python train.py --n_layer=18 --d_expert=96 --d_shared_expert=0 --activation="geglu" --router_score="sigmoid" --normalize_top_k=false --balance_loss=0.000508 --balance_bias=true --router_noise=0.05 --lr_router=0.00088 --tie_embeddings=false --optimizer="soap_variant" --batch_tokens=[65536, 131072, 196608] --seq_len=256
Below are experts of layer 10 (counted from 0) of a mixture-of-experts language model. Rows are named gate (a neuron's input weights, with its number), up (a neuron's input weights, with its number) and show model dimensions 0-159. Each number is 128 + 24 x the weight over its row's rms, rounded and kept within 0 to 255. Numbers have three digits each.
Before each expert's rows: a language model's description of what the expert responds to. This comes from a sample of Wikipedia text that the model never trained on.

# expert 35
Description: Leading digits of numbers. First digit of years and counts, mostly 1 and 2, in tables and date ranges, e.g. 1-7-97, (1947), '(age '.
gate0:155138138128167099100124110156118129119115148170162093148152120135134104121130134111141116143094075161167087142093122119114137110201124150123136099114149089155118144109157142122120147149113155172129162133096134092140139136183123091082153150164135091146109154167144174148155093163142126141148108108172122091149107131109133110123115113111108130122139113142142145151123123139140125163143101142080120102155104116166128164078113150172125134125113162135147141144139091089155119118123142
up0:160150141126152102151072124144139123100110161146150130166135150078133115084119159112106130141090105157170107107115114117137125100146131130108146097136146145146116143088142128109118112184133122138170149141112140128132101128130130100105148084165164133135128168137099141148156100142119136172195129078134120109156074123078041097118120133139111129118141130130162138172098148127135121148142139126090109120120144135153102136116092131138119136117103153145124120141154130163156124156094112

# expert 51
Description: Mid-word consonant clusters. Inner word pieces like th, ot, st, ap after p or P, as in plethora, Papadopoulos, Apotecari, and capitalized words such as Best, Second.
gate0:152144115097111138127171089059122150075140130129144105154110122123144107147123146134145150086122128110108117163121123147117135154151124083135134143089134150140167132136138146148104124152144105128110133110138116138120101100076130124147172100130132107084148195089123137155125132138117152136080137126175195143137112104171132120109138149125122145126131152144151113167115102139110162140136130100112135127113105122110156148109129153123083166150150081139127135136190115165186107148115142
up0:082124105143142133124113158148136126116145185154129155125166175135118128090156115152149141130140095098123146123135149124134151099134112132096132144131157144131109159133131112147139157104132138128151159117142113128110123140116100128116129141165155126161127125115097155091159131105135174092092126106063109138134122154121164097129136144153131059166149096088124133095117140168138148187181070138096104156138105174124115150111138109109172096109130147087119136146136170127091120116115129

# expert 19
Description: Numeric table separators. Dashes, decimal points, semicolons and pipes between numbers in statistics tables, such as 0–1, 86.7, scores, km and percentages.
gate0:180134129121119119136164156099116122112163113139124180153133107126133125123129133120150120133113161113168084125103101168101140093117124118134139099181118085121097110130166106112086101117141117098152119169125146155117107104139116175152130121154109146132105104133093133127110134133125124179103107137105103145054113137128129132144164139154122070128117144140066159105121119134122128136106177148104146161098105170122156139161122146140131122109166157168137149153095150149101159146096131
up0:125132138136181132117126125187069105131146152096145071144123101137097112143110105150142117097107098122110141170128102128113109142122152121107163153140128094111159115146089116132128127113147165146126109076116102115151169131117140163108120122099143160148149127132188118152170142139125126119137135140137133168114134161140178112103118158112113127114109089127171113124115119186133164115125093108087128115085162082132148152128098128063096158134134094134109121123143128112129144144135161

# expert 59
Description: Multi-digit table numbers. Whole numbers in league tables, scores and coordinates, like goals 40, 41, 59, days in dates, and decimal parts.
gate0:154138116127145166126086101116131087074125134139138148180147113132111119154137120141137120129161115124166154114122135122109141117167133166132147106138151122089109121166112127102125124164155083135118120108164174108110126139134133137107146100127134120122132096124141175128122104127165128153146174139136171120176078124153121123087182118153112155169131105081143142108177092093147105134167146088127123158097166110121103148155113109114123137147093159134133146110139131093116095185138149
up0:106111109125158111143111063161150125142144144117157154180170101110147117106125123101134120114149126122117155140141097106146103106148128108118157120088122139126064107142124132138106135104147087103104129129109135126115146136099135133097110125131140148098147140112121085202091115131086128130089140117143181104094119179117121171150140087097126127120126112128110111094084173140127183132128106115149120170142131140120120124107170081122116082114122095117138134137134158116127154132175153

# expert 3
Description: Place and institution names. Words within proper names of places, countries, institutions and teams, such as City, University, United States, Edmonton, Washington Redskins.
gate0:124132124118127136098106151115146128138117096116129128188103108152133148119094114128103195092090138103093118137151118090141087143134129142147154144088099090172151134177145142130092125142170115140102101087153117178147151110124097111149138135139160111132091120139146132142131156122111123148115133099139150116141112097139095139130140115133125155137096122101122111129149125133132135133163143145101115112183166126126087154203115152122099092107137105099098125133120164110120138139149048
up0:121128142035158110090093143111121127139137099134159120148115076123149132123111094146139157096091120118123142155159145109106085148162171116119128127095104092146105115161105129126111114134151139140102120119121119107123123139081105078130137144141138131125117123162135161141106147149110153121123109122158135102120108073152145127157163125121126137155133146125090143157159151133161128089155134142116119158165112142140158134134147172158099146065127094152088117107094183121125136139125086

# expert 22
Description: Adjective-forming suffixes. Adjective suffixes and endings of descriptive words in technical or scientific text, such as gastrointest-inal, -ical, -ial, human, social, significant.
gate0:104081135145127109131099111138164150098086142134134138139100143150113089123116088154129124151126146089160108134139197163127115191144104157130166074097127106111157110100088103092115137139137126134138149145137156132132154133122162123117078164144125146107150096166124110121100095114142125129154093167139135104107123103102122152131134159136112118127072150089132132143166134119139133180126114129107153064167108136133116164111151115108102146156106143132116082111144123125111138109157128
up0:150092122104166088103106069144155097091114118158132149138110171166135126121114122141129143119071117088095114120115148116138133129133115151143145125126151123150120095131125089116093144140105144150095152167094123126090107129104145146158127182153124163135119126083122097106105074103162143089151121163107094123102155103141111100137117129156108136125171169148114133127136133126162093128117128121146176157144075144124151109127107080142153123108133090130159092155133122122117166144156135